Experts of a small language model: 10 layers, 62.2M parameters.
Below are experts of layer 3 (counted from 0) of a mixture-of-experts language model. Rows are named router (the router's row for the expert), up (a neuron's input weights, with its number), down (a neuron's output weights, with its number) and show model dimensions 192-383. Each number is 500 + 25 x the weight over its row's rms, rounded and kept within 0 to 999. Numbers have three digits each.
After each expert's rows: "gets" lists some tokens that make up at least twice as much of what it gets as of all text; "mostly gets" lists some tokens that are sent to it at least half of the time. This comes from a sample of Wikipedia text that the model never trained on. Tokens count by the router's weight.

# expert 22
router:522478509456512456515523506516494469515496462502478507493538533506506508439495503466505515520533514492462488467456503483531492492461508532469506515455478508460552510521506522486516512538452509519493463525527502478541497489479499555486494518468488519515511530527501485511505518458490512499510510551463505486476471450528483483529490510504466501508470529482499527510478461493531545512492537495491498481491515509525477525487560536542482518474465497484461535476538484495468478469492493535523560475524491490481491522523509479471495505500506475478500530522507499518482503468540463501
up6:497543501522523502461520476486520493481552503510501503474470513481510524520478471475535518526495503496553520494506470517491489488507503486526531532534497488463539500516566488465499489450483511499467499469512480509563532475460463503502504506465439515497504484481467520470478550487494464459528514449527508521472456499518537497545504529519518463531507511499538483478498495511476481472524518463513484511518518516502537480508513478492495476500507539489508450551491505521500474496471510452553441508488572479524514513514491535504498485474496455524495488521500520498466493484517478512
down6:501499542489468505513500508518532498507482489459514480504496523486433533508577482580488496533484495493492509469476484504494528468502535512492517483494508508454515470488511515512493470508536512495450477496517524501468472513517497473495461499494535505486478515518476532529528487522548502499543492472450472488522507463500489525453468478512435523540492513475512508525532515472491501529513450486485493500486446531498511466498514530527484492505520506504516529487466507499477474508491487523484530522448457562492484478503482515516514537503539538480518511493488467501487503490465487491
up7:530510503472459515491502523513531541483471505541481463483470471500496485503472453472474498523485517489482479505470484557467484481507456536564531501529497495470543477481541490505488510494452505510487488484525485474510511504506496505546504523507493536579484467457492472448532521559531515456497474525487512498506526455521514508474481469498504472517482478550473502486509486536510470479507507488517514481476506496536446486492499502511455517510514448508472457527457506494530484512515463491549487479517495503498487555478495513497492491473523482485488479524540474506520475481499531534
down7:510485520519498497495498523500500498503528500490507523526539503483504513507482522509507470566485503479487504485522465487499490461536483466498478481491492496504503481502491420497508509498487503509559511513483525495486453498447555528501480454486516487485487529510512507499482493506522516484480494466509515480497521514507464500535509541489530491500512594517517488519464500487481486492503517497505502524510518557472519549506481523508501464510490518522565544495503471471504520526529539493466505502507481450499542486467532463496484509490474489534500436515503500482515538492486500479
up8:468498525472483498478460524459484514510497515508513516497507477499531524493484510523474475534495494437492522477486520490470514488501409512605516370498515501506504490516558500520499516533485479495531497577489491487526497510528517475519534486557508528477488498490475487492469507511511497480517522495508485485486498490519486509533539520510496477518488508477505476483478454544495492496431503497549515499513523516503526521518455527488517523525490461486501487504523503511485480520516508487526507477523521498488531475458525484485517489483486500487501532487519494501558480532504502552
down8:465498525476483456504508434589515485499499502533500466515514529488485512502517462496490518517521502467476466506472534499537483485538489497499470500494505505464501483531523433489502505458510504466507544497493457549505479474474524505509460485489467520443534498485494488491481469470529513489455485506523499514528530442519498534507502490495510458527506519469504513490543516442500517492477489485503502488551525488507511521502531479509443488507501528520450472471487486496531478487486524510501495503483479519496503506476505551537489484540454517471488478511499446518500520491533483459
up9:509531539487526451512439469528490504499537492492496538508491514490455531529485499527526490522499477518551505511577530488531466516507512505542497490510485526447492490479513486494485495477511497464505469485528491516485532505492536471484484475501519495486525485469477510478491520497495483503494484501514497490544491526491527483478526493513499505508526497481513476519487471502462509506506518469546483546498482488512497477513476512518496488494528528478481483514521486517536544535497523503511480495508481459535524460465444534477525493481534500486471493511477487508494523513512494494
down9:500474510494453513525490536504515497505495516539553437476515491510474487508512458525450500458496475541553533493514525526506485518500470473563498489507499508512423487480495533519505501495542503493458522467498504512543496492508544516476470482524474493507501473506483489520497475497517500474476448550538487498497504526511459526491524492512513517486460440464487537519551531476513499498445507494512482485524459510550518476505481490557466488509521492487525461489489515534511516464518456538523511521524497472475463526492515499496505492517537543470498515491497491486535496498480547515
up10:502494509501483475523541488523530500524575495495495501505470484475497513462514505518515534532525516477499469464504519530510493472501508488535475482488488472483474506506507498527501516477473493485530492473540515523490488505521491521477450511552508475454497506454510474505503508444531485533510515490516501474520515545533493526529513496499506510482502509527495517559451458485525520474455505521511498529552510478439552465523478523530450541484482509477461453538525510550481473520515506487501490463535474497537499533509507476505479506472449465488494514486481491497485514456493490512
down10:486517503464497489442524492474507523507502503520515481497497539546540462472453511483546536524535516535504497441524466476545506505501554497452511477542496504504534490492479491501516518473489513512526507483463505529436513509531503547491509504486537469536493521506484490544498448496530520524494510492442523506480479521468514436496496500512473503538497536538508486440458500534487492526519484463456505463495474517508506563501497466470505506503509542513487498508484492479510472501499503494517481548478443526473503488502510481509481514546500483509496503513507515478482519497483471549
gets: "to ", "| ", "– ", "t ", "into ", "("
mostly gets: "to ", "into ", "should ", "onto ", "against ", "& "

# expert 46
router:516550473501509477465506525490500506474550469511495519490497496508494505502491485497487551487508527519576485465469508482486496472481502476533496491499496523478480517539524445503501485514522502502503450482542523468497487513481527505489511516514504511511505525452531474461452498463445494505443474505516495504475499504489472472501470479539460500516484485468511480525491472514452500461494510548464457491481494453509529502507506511521502500467508513445517505500509506535552475562480484512524466485547534543501531532507461480500504530524533523500500514491460509528496479466512493479
up0:499512536477473488505505441485500473487502533504486478507526543494468478559533478474503471520452513478485515545511467498528492512485453520508512506497500532486521538482541473555505463538463499510449479514508506476472480498462482489485511492503455516525491480493521521481538507493533529448519499474467472490484532516442521502477504508505485493520483478543452515505526494498480499516534515514509503517477525503557476487479512489498527496483482501501518478527485485503471491494491492525502515439506465466509489502502482517552492508453480529506480521491518504467514498514516513546
down0:466419529524525487476506505514501477508487505432540525523458492509550503471502503504513479502527486525529507489492512522451499516494506469473452483529508501488497483479496521455511500496496480516542521478488474513488486523574466533508488468476460520489468497552470517480485493496514480539543454531491482508521493499552481473517521506499511513489496458484489504499498501506513525506460541475503500480464511523508490500505511508481505506507540546555490525482524491491494490470507555534482515524471425455517470493554471524512445517529517451454509493519509473509480482495497491511
up1:514495537472457512497502493501498524501511497459481504475501510520469503509498522481525536525499508441492474504494457498463474500521493514491431472545514510502512536534461483548500435506509492498481450504527529512485520523522495513526535529483513546478505497517517472506511491481521494467493529483478466546486494497531538489508479526480538478458512494510481523484493507521461476452525501486525493508492501485521445462498436482491499496498525523480535460531493510515501514513489468535481520496478483485479486465524497533571489507462462506476481542504517502491502493470466500528
down1:467502499466486535467496498496480532498503498541473491480487469488491510509525504447543514486496502472546526503473504507521524508496516464533478445475502506529503541490558497466513509534501521466477484457515501442532458485508518472479460501508494523434512543477502510485517520519483533472513487489481519501529525503443542546486503504514448512508492492493526501514457475528460505521553458524531479515477502477455544508504540491505475460514468472528492549458487502504487503573520481440505519504516504509503505480507493514475524518513533476528484504495450526537501501509518509505
up2:436529490489541523527486505499465501498493517532534534531519436534480483503504498545526480470537488467475487492466530514549518485539455514507521532487538518554510472499492568481483489494497508495528492487507492544516470476458469450482459497493551451501507481527497509521546533512527477484483511486505481481504500470500454518536456496501542466487499537567512512481478524519516520469480447500476510532509490512476541521508488560485548459521535492481494536506523481524485502501504489530523513521482507497490491480493520521490490475471489527447506448500505521491524513499434491513
down2:489471564488529490505507554551473526485474502516518492509548493517449493461517515503476482481507496505449494480484481491496501463562452545489495536506494494521542476515534486504502508483475465480509504476493488494488488507556449499491509511527498553514544442517524502519500510530527450522480500491482452509527502503462529494472457494490490498457515485547505516517477518488486485475483497470436502469491483517502477495532544508512533484472562558506491499529502498470515534495511508535511488534529499545449472525515471538553494505505543485489509500508516498511466494497488493437
up3:476487488488457503498501477503522512510488517506469496524527452515474479473528547481483477506471501476500496517500483515479519471524470502450534544483461492531502515478509506515520515511504505526516536494488495456517490512520500513500516505505531476508499515512508487515471457491507563519473492479489492478501550491504501467494467504499473481560511541516485502533524514499476504496480456470493507453507499479474493523489493472495577464458472472493526506501469528504495500524520461499513499525564475522513539551470468486502516551563485527544470456500532507486495487506491531505
down3:494541505477528470536512475481441479509520498519529491464503432484515519522508519521504483542477473506477496500537542486558498512521514520508478565493492489505538486467519517512476500462493504498505481525507507520516492494457511477539505497500511476478481476512522504540491499503469522425493505480485480472482522527545497502576494426476507460490481525473526497506507515478540498467516482489519497486480512538538499498499458528527481533516489482473490521474497476538469497482512519484515499424489456502499532499496538431485530487413513533551511480499513496522509521522444530523
up4:494479506485505530490512494556567525514486488520467487498463432491487497509477458455517492509518504495507524527522498504477533521500448554494521480512506457509485506506516492455489504486491522483459498550510517472516468494485448505480484516472529530514518529501489496475490476505506569473492514542482464495496503468545525505533500540500528475511455539481482476493524452500501475512472475468520505495479521517495498502504505503452512492500446489520524452491485487483508484480515493503482474549529471497491559525484477495525477484510512475483455479547522509495557472517539456523
down4:495501499507521527515499504547484500507492525499493505476494456505553520527486503501501516485509467488534552507526510517539500494513504462470486566456477492518543454468488538462495502490498501543557523467482540501514500501529474509536484481514467492517481539550506527474491493482502485509502551467499493508492490540529477484518507514501469439468501492477514531524508500497554526479488530506531507556504480531471507500478525465485485515518503475513467517459490511507534489483512508486461510491509494443494500453523494462513494512509547513482493523529488464521454506498490472439
gets: "a ", "an ", "two ", "American ", "other ", "new "
mostly gets: "American ", "new ", "other ", "two ", "three ", "British "

# expert 35
router:468486483455505493548529487460470522486484476507518494488472533564447531489491494534533492524472504472499492484494455510509524500474514538520515532489500490503525476506514550454474448471490519537512504523513453453496466519468488473478494533487471517497496476502485508498509504525538515521491499508489472505495492512512456460506516476492496496521450503482517510516514501453480516478445515500543510499478454504466503470503462545510483474483499557469470491529528515550540513508553480543512518500526505506533515504515520497512528454493516483488528500510481498465493528455491513481
up0:498431494525517530516464463486498500473475486509510521493495497512481486496489491489497517465543490522476507500524469472515508498481472499479418509470502498539495519502508499467480503558526534513502481513494507490525520485499474506480543530523538546470508485483484490475533465477477493478488502537536512544531510494502532562489491506490479479521501499532483495510518500490464484502507514511532488533487498505508478547488504476537476520490524457507545454544478497502519537487501520499524522507535520496489475482471495502489501488476519481491466468521496487525543513525472492539
down0:459474460528523507495524532474477506485500466545491495505467451522494443483531516510475473495435481440529487517491524482497497474465494444479526523464484524495473481518553485498502525458462493490528468559509515453520537517519492510494514489521515520484499479519496522502478543489457500496484524504531490539465509476513458468475480509525504496493502498480498496506522490486524502527501526502528527489534523488497498525520513433503522518503446526477519525477504486499515531481495481455520487461514483468506492479496515450461493544501539482465485482491557530483489501489516509458
up1:511525506500476536474505488513477490483506514483539485509499502492515515520498467523483488549527497531473508500439522486536492517502500514486490456502510498480480479523561504465540493480502490483515521503505496539481507505532498462504535506549504496531491505521488504493480498465532472476504428495490487496529497505520445438489493510489531470458496488480512534475570506474520467517511474538542489514519509503512484511483560479505519563511480480494517499504466516510493544498492498496537503575487569539503452501503452507525546486481495463495501514487501517536508536526504520537
down1:486482498497511450494509494481463490473477527502504494471508502470507451500491456488491484510505491462517512471498488491521477499515485478544503499498491515489563500506496489500470554498509507473413477522511544470477504546481573475516540523477489503488537500492469530562516526517527552510510516488468476513473528516522537555484502538533474549496499479477488485490515498484509497502552504520470520501501491461518503507503481495510561483509479500485459507458499554514493457478502486437495523469520469502470528532490510533539485503461512573527522492502474478479520548517557495449
up2:497545523506474559490461520501563484545515514517495482503497528498523524481482449485489512476470492526489553498528487487490503480481484529502493465474521491502505527484515499503523466490486515518520495532483495495499489492521481533480520490510484558505478500480480472476467484481487512500492447544517512484538508531512564490520500486482500586469492514474511514516431435515500450497508484532522475476486536501528465528514485428514485523475515481494477485531522503506486491500528547447507490501540528483495505508487528503506469533466489483588482493509509473516550472500524487527
down2:497528499539528495485483500470491504513494483514513533493524493482459488491497573536504489498499503496497473502518517497505467518506515486487475515499478510515478496477481542511467499468485518498534484495453455504497512509504549485524466499497522534497525479521593500525517506530516490448459540491465499526527494515436494489560464518502546498494500418480486488485521526475510503453503526491490503474506526543492478479495524537508498486524501525527558528559474477483488536508486503503493507522507481461526521499488489463500499510513522494509503429508488473487507500522462486521
up3:469488507502527490495531512533479484510483511511497479466488502485509501479470516493488513495473497431519472507485519512478504486515499503469491512487504481525521490515501478490490544528531491483495510506501489506509523506535515431497488482477503454503471522492513499514510470517476493459524501493509523501473486486458496514465493475508493520552480479513435486518521557542521505558514481514492518492461484526512484502502531522479495476522559490518535491484506509509489504487461483497479500520506519514468482489492487533467544499526477518503496477492519480473507457544532510486
down3:499577537505466435515498512449525472493517503473501511486509472515471463529481534444504495525527508455500508511504519503538509489516505466501505489521491492488563500516535461459492511510506496507493475495471473490463447515482460509535509493481480553497520482478508477510500492468529483531440502498493489512504499476542517477530491535507459476536521545514513498553470466475498508510509464493517509479506467496473532501499492521499499470467504541504498519537545517507505489514512429479534514506464484522486479481515505542502528509542510484518489466495525482509505506504515515525
up4:485450494567488568491506440505527517502506501550501469492546517522518473517473552492508496483494498529508508492535470501503504491496499482493476506509515495538466532481499508522501489457474507501512510511485488487520526512463469530497540504535495519522518533518517474431532517483554513525471468473489493515489537488505522496502533512473533480532488522521484533524517451494433569488447481497537476514513501501466539500487505447536514453445486488469521517540505516499508496504489564486482501520543510547496539519520541518519507505525450544489502485500508485533557492520472488513
down4:474485522522505510500509428496516489495516492441485521483512486506515504509538506504491512476466495498515514521470548481455508504514484514487497457495510511541524450478489493458482495500501521491462496520466509502472521545504526467479488528505481522460518483508499485529465513442505485440477514472486476522562495490498477523504527565497463503509514441525539496466508545523512521534535482488463500520530489506519511506493529493490473544494528495482503474532441492517470520485542488492534507522476510491472486488485464511529501543520524449559482453493501514481503496493516524544
gets: "of ", "as ", "from ", "for ", "in ", "to "
mostly gets: "of ", "from ", "as ", "through ", "for ", "de "

# expert 18
router:520484505521518484464500427475497497515532475526472482521496497547485489459498512520515497467483518528562475487534476500517486482519527492521513439523504501518498443533492516484524465490511537529492472504550452490541508473490526463532524511491528506511458513478534486505480496485468498511495488569508507505544496476515513461460558527489473488487479464502499523519524518463457512505474547496508491513499489493525518573511528493513507543486486491469522514514450538476533485542523503485527492557477489512460498496540470472544500555552522526464520499497480522515502504491488530558
up0:508475465508506470521524463515507509519455485435471554504501458477475500509532539557493475525533490473480491471526492507481481491491543519498508524518483490495533465506466494515500484489473525492513492552484517470517497500471516495511456518494500485509458490515503550556493525568568518460554514500526484534476502532529514514566511473489504464521535532523525516536485465504513469499500538497500507504505509512456456501494464478500538507496494516509539527497496502492452499453466528500484513484495512463547487478497523489495489508473474481476485528524515509477481477506517456514
down0:516466482531494521471515461488478510503514505542515519512494456522546528490485474561514518431532485479523497478480516525524477475503493494510479545527489494452459508511531498463494504488521511522530518495565445538507498462508463539465489497518500493528513484489481527509510473544504493534477491515471518501485483447538492501502513496491499491458491484505446488510473500501479476456515478505541503522566485464523474537497480478532499456472467488460479509458497501469486543469499500481517488579483505552491518509496476506518510509508559487478490542524544520505516508486482490526
up1:542474500491503478519493479481506455523501517446500566518489476482482543512552485482505482510513488485473500502482509512522459516440479494498488471484519493504531522462498487518495515550509528510468460510502506469526491481496504518560512514508479505495493499514501534492475499498529497497568491495513500509483530495477568501497516488506511486459510511500508463503512503497500497520543537457484480487440507512527514496497487481513534529494472471505482463553491469467442523490495529539487466479482506508500527516486504491489499564499455541484510533509510529508483514500501496510
down1:493453499527536498464519500506527495517463526557506464521528498533508511499513469539494483461569505529523509481471498510484484506486464478461519507512492502494490446478518460488507487495506504495443493444553478520496516530564482538519527490497526469523487473524450494513522507509533454529503496501465501488516498478565471450456496554519525504494493442508508532490473468508499511479483531492509504445521482505487502505496427511480500489476533510537463522474502498483560533480480499484518488530498438473478513519475492536528495499554521482510506494496524479506453501488486469454
up2:506480489515456508532524559498540488499527492490537547530485493490504518536506425470509494512487503499497478528505522545515504474490477492502471575471467500457498508478529481478509458517509507515485488513505549503494458530435513550506469458494479492548558518480532552493512491465525497518509468449474484489500513500472501455494507509500503498494494492498531505502521572499494537473540478480496473490484485454512544432474500468472502508492470501475489455504473459490483508497477459520525482474492531479497505529473494507485494496481474502506515510504477514491492505493517525492
down2:438458509505505491543504465494465495521509515468500485515527518524516485496515554480514492531526484449502498499460528508523498514478513489496490550478500495500538400485495484503532489513493523499497483503491468482471523512517509516509493484451517522488493542530500505494489473466501519526484493494500514491473512506502439485462521495500454443529490503516512516538487492559543529531504524486507504497496490536533498512498444498490510518512518507536476580504526475528438538475567489506523482499495485485526543473502493511522558506491552488481516497501534534470486510538497465493
up3:526514516539463523506505493517484545504523507510500513499497469487519483493514510519465524503491503476503538517506521500442503476490513504490481509479511520500440530455507515534490470489490501492503489538509574482515534499556499493539471486509544524495492491476486479479511471529483513506515497517484526476536528488492496514504456474494462541492487507553488487522489484513519530513477475535488505490513500452441506501501483453526465506524472483495542514490507512511505461505517496529490466485579472514472503472493547504480515488497474471498481490477478477462490471462486459504
down3:506509488496507519542527531445550493499500495541459518480462493472469483461456509487526502515495504486540483510523507517497473513565487481500504489443508499498462528503501523532506530539498508484487474488457481478462486499468519485559480503460481519460518540483511497491469504545530513502511509506483491514487519506481514489512539496498467512496499452504538507512500557529503496523491478522480500540465493463507503489512498533468519509519517458524509513492522501510491492531490482462485519503490487518553487493468509433496516518438533486490480532504493506510462507513480527550
up4:453517504503459474475470507479538443491517502492518529517494478508471546472494471514513472546512496469486490508509542500496520530494491517510511494460487500504552477535477508487566478506483522460505502515457482526458517524482500473517529516513503515523505506514435556470477546513518510496507466533468499467454479498473517516502482522492490487507485498477490522536491481555470512518490507533491452553536512499531530457504529543513509487473501497469494452482500519535524486525517437490477524513524520491510471506465474498510511450515510482479487538526527490520512494516529532538
down4:478496441492514531523505505501535508500531516510512510486477481495499496491513534453449490452504475499582482502559518469539541513469549512568519513506501505490486547466520527479491509478510492498504504472451510486514476512475493502497484504480450455505510480525517469513482507479502518479447523534489501500538487537465534522480525486489462474528477510509582518504482508480473464509506488497518524508476515503482483492497499458462480518531477506482490499545536501514498504479543527460477475482497512471530518482518500473463522482485538492479508453503514479511474505536498497478
gets: "the ", "a ", "The ", "an ", "his ", "one "
mostly gets: "the ", "their ", "This ", "His ", "his ", "The "

# expert 32
router:520500557541463507485497524507490506476469537482533476468531483482497447507511483498504537467475477525513519491493468452531510477532470478454520514487542502537473513499511511536488498505506491523514532501484500516437519507546459520467484476513521478531494485524535513462465460526520470502451505472518496534500508526513524535496508484471560531447499516511525513492495512475520458482533464528469516470492460497464473474498503496473470518481498472537532494483519545454530530481493517520505504520505494500496512476498543489519534508517492514524484516463473520445475476512456492521
up0:444535470498539553508487498464510538489450496524463530537513493522491506489540477505517516478524514485514503519489496491467517543494451544504483507530459510542523513472499532511486513508490518490473501504504436455540492521510473455500468494522492502471561466508467452523471486492475521471514498489488517453476498499476512486521446474489514493525528486543489489515536504495471471524540471510527494486485511491501519515465541501502497499481489517513530551503480511515508468540533428459585515506554521507512498510452471475491528480540523510495478492525524471487488472484511473491
down0:490511510495538444531476556519510557486522510502541536476474491470478520495516491515482500498523516480496506482512476502542491474533536570482503477475501527517484504503485533495531526464523492494460486514518519540466499488494529485478509513491465466531526444471460538517523500506487498487484505508497493513502490515457504564490505479501505514487498510500519545515495473480524448484550517498491485510451492520494493546506499478502467472484478471514499456488539485470468558536502533492467488495508489546514513476558505481490514458505486523500511450507474495491419480485457532467
up1:518484480539503506529526496483504523448536491498504488469495457506494498506476516514489517563473471485458472503489474464485531514506501522443500484511493476506505518503532525534522500502477479469511473484512486506477522527531509507533505498504523482461472457490533512522523518501503518455518470522513488473510481511509492508480502529497478490500510489516500546485539500495510499512487474509439487553516480456492521473501550496508481486526533480484507507486478546489530481509502477493554493488528488446535479500477500485514528467474475456467503513493528543455530477492506504511
down1:489496508471482495521530562549493504523506497498506522514520512545470466507508474542512479510498516466519495526513493507484474539491510478498490454535453488519483481493482502535523476475569473503514526491533509485543497490465485490518503488555467496513499504507534515483497537456548487515545552528498501470487547532556500460500530535528495519509486446501518500505542478489510503540518470473483493498487442471505478510484488480510482495473516473519475500509501517513519498468490501508481516502507473504468478506485491518503466476503522549524499515483541467522524494511545471531
up2:476520497514490462499471482476500506530542518514510511557530509517473502480524476520440449482521449488516534519510503523510495501487553512523513511511527524495514502460507488538497470499494510499472474512488486518519502520493544491514518490514523508519492514504513487515539504471515512453487508483521491528459532529520497526510492530432513479486479490499485528467512517474490515506500481503511432515488472559540478502451468522523488493511515513513498449510483441523470526510457478511522499508500527474476456512506491492486497481445527500504440491500538483514530536518489533486
down2:531474521467513470531505521523543487495492526493521492431477487535525532523530470488522542464525511503525510479503503491526512509524511506489504475499511521466487504517467517558501544468516460487506505470542493517499538508503515518504485513504501486508525482476445505496519489514517552476474494501489498528463510491462440511529475519538509489485523491484449493512506521490520465505492506464475519494483506553510479484534459528515458477514473470472495517531501521498532472483462503512475474477468492549476543514451515510480518481482507492492498469459522498478525481471456524506
up3:493494431469495490498504497500525488531513489518505512529549523504512499464515541485486506518464484500498498538520509514518520518475489526470511483525520497510532459459456526533492534506496512501507517475529492477522506476495544497503481472490490481524503516470503495534505494483513475527487489480491555486495474540443512496513400451487525508465496487495447491472532491502496532531538493468520514448487494513546475507506489523498508502511517520514471486544502481520480531514508497526460520497463507531532522499469485485487494478518516554496493494490486487506458505527499487441
down3:451498543471572547491501508471522501483513487492517519472531496478478552476532508514479520502481481496492521506504463493541499513492508535422457510473515504548537525466537528526507471518479486456496502514514513510524486505480517509479504505520517465466501498531471484477580481517493517475506536483504497477510513490500496542533451493462505478506507553503477496518483480469473504499502485495516511527522531519486458487465477518525531488507432510495506445501503511502472498470494515454545481509530497528491512505448528521477562469488504517510494500511535478461531512505507488519
up4:476499565512492577474516487482541500517497469511492471501518520481504465489489499524535533504553511566526498479481523507518501512450520513425499507485488503556519483501483513471482491480517506469487525531478517529511525455517503500455508547490493556529495509507477498509519475498483467504486486546487513501512513538519542476509487519509472523461512506521466493442484508518504527508493518479480530451482491511471487522486504528492496478486490482480491486540487522504502498498512539547433508473511482533512539481495465475492446530519465503533492504491472496487494496466510501511
down4:511498503479521551469479462530452502487516497527505487503479500514543513495453533543578488497494495539473529426540494526499484460509486509503520492450508487495504544514498496483525514508492507508517490484516491492487517475551501476491503530525537506474524484521538472510569476505487501469409467545512505468463494519500471462511491497490469472496500527537487486511496556499495515493488487518522464509476479501469460511494449555501452465498495490508489515488497477481504487528512482519469526481486489510534532508511505510548500538507519503491527481511484518512492510500511530465
gets: ". ", " ", "4 ", "1 ", "2 ", "6 "
mostly gets: "|---|---|---|---|", "|---|---|---|---|---|---|", "|---|---|---|---|---|", "Loss ", "|---|---|---|", "292"

# expert 25
router:522495463528485582513455500483534519491470504499468499500480520533481507505492524506503541463462499547511497493478498557498495485472512510523513497496499473474466512546523543479499461493486511552518522546539494458535464530497528488472519517471510533503536452492535455483488483488489503457496498555503510516506503522518494473513496463466472490498491454472466498453518478473494482494529498470538502494518480512513484513492486502508524521487472490521518490526470467466556521513531478496495535508520489504533514508469514465535483504538548526531483524531459495496505486465480507486
up0:464513527497469479487495473502524500503448513497486510493491534477513472508495464540496477460462481497501576501564503496469467470495483521514551504481485493484510544511540498501465503479496484485460503510501529504525493485510475463477546486535466507446526505531460454479479488520536546477488479480506499449490508534484537489564516498492498535495503515490497481485514442488487485488515525497526521493543527517523476477514452497504462511501508522478476460510495497505447462511498545488455453482526503469482547487479498503514462515482536499550494502494526526480553464540538490557
down0:562478471519508496533516490467496465485500496484466531481523491497481470546488505459491500435547490471520475508476504510500474547525471480517537504511460506474542497483499488496501494500465507530546533500507455480527519491495474527502491491498494496546491452518537504500496472529490534499463519507523492521455502486472503500525484506474516525468502489495504497564524498493516533500498528471504495502483486519509468528485519479458500476479536491521498478564532492478484515468566516492512494482487508479466510475516496494510491489531527435554519485519513537482507529501500529473
up1:473459483495508528472567486496510514511526495508514495502497483484473461493489487494504522497482502496492516486511486512490518469556537465502506492537522519498497493487475486523523465462464489514521480514501441532489511506549502493490521478533531511521457494521463480500489507535492509496489529485523537466510533536527508515537520522507503468516520503504497503466441493476505564507487519513494509497484516525490504479506445480467497529548534516467501514503471474464480518563505521521493427515531525482510459497521499509480493513516440503512463484486510449495474517514496489506
down1:506531529511455523498498521504506527502494491534502544527537526475513510547467493548506516462522504503507470469491510517516495498515499517493526467575485493497476516510493466493487503492505496510542497460519484527507506499490517496544478510529491507519495471470510473532514473501504513466443461493479474484457488508482511513474456509512476515523509497514489499524515476469493499523498456504515523540483523458487482465490535462510506486477523479510507446501471502495471525506497447463506447510514496554480501517536502555494543439522554461515518513499501531482503505500483514510
up2:508491527489456438497474570514518515497508496437485531527481474476526539519512519485495488525498510541490528518556549554468530485514493507506514508535502504506508523559465493453486509475508489483477511511481502507495502491455502479505474458463531515458473525483510540478482498476481449507506467506515434507548524454514508461522514494491536525499475502487510509485486547505502471492516486487467489482522457531540468482506501494493533518518503513487516486456530500520478494492442512503469490474470517492489516513482543506473506515518492496480501505534497490466463464468513507481
down2:529494432498559541492501513497508499492472512526485472503555534519536520471494464508512517496519508496486476512474479482520471497471520491508475480517494503493484511453509494529503501523486507517483546446506495514511508541483506488488520478476442475514520497484539457491495493471591473464489517486530518513507494536517450515446515539475527504507504523475474505562498482449511536526479503477479478476514508531455530469498474573488476472495520542515517506500483469489510536501515526505507526491513474486517524487504503517491486467494496500540490512510514486517550527458520469466
up3:498474484522473522495507505483461519497486504573457433512552494487448485504523495491457545495492508467506488500534500451481487514517516452522497510499517493482509472467493491475489450541492498514540508512504474530494491515455500517484486528473508509501463517521529489465504535506535511520494453504500575514492517532499474526487477541510491508521494497470511517505468509489575563511481513530480484498513518503466512476501484490501485505497522490450515527500517515530527504500512495520502508521545476514526434533536522510475489459493454459479503517493502448513483522499479465467
down3:506507490516484515497484530488581530500513493519469551484521534485504504530493512504479488469509468521488503487541477471509492490529479506542509517489476500478460543504475542497507514532511504482548480476446511523510505515495496485498486551505493520508527506508464470537502481500467530473480520445476441489491484550494513516501499519515491531514492543515544509509540493447505522508515489513493497562473500479522466499518495515500522504483500520493499455466508473466456520463497497499466464513544535464436466500563536475505526497475535494493539536508508474504526456486520504515
up4:470512530484517507512511488521528500483545495480481512487534490520511533515483530527547496480509496515500503494513502529580495463484483524481516462507509496508451500515479504552474490497460499506453514504509546487497536534473499514484487475529487493496544489493522490493539514535517460497487503516481466510445481527505520435568485526470509499460506499513484498482498469485444468481491474483509504539511524504440505475491470501521521508492500501499526476548537506485497495478505487504487513453493508483472541484474532489518520486472464555481488567490454502521536491504503462499
down4:471475467508553508496467474505475488507517513524512496488494533494508499490506540439543500471494490534520516543471512508472529536500480501504504509460490497532512536482525552479507504469509496491517492529493485474501493464517422495482513497504491505521476506530462503505495514535488478489522519493528493516489512496510544484499494486525507481510496436469474520469476527580506467523500496487520500429465500495497503493496511503457515479475471483541474503477487475548486477480558494484507488530473511494518523508500556481476482502493499471508507551496506579504480486522538529522
gets: "the ", "to ", "by ", "with ", "from ", "a "
mostly gets: "to ", "than ", "about ", "into ", "over ", "the "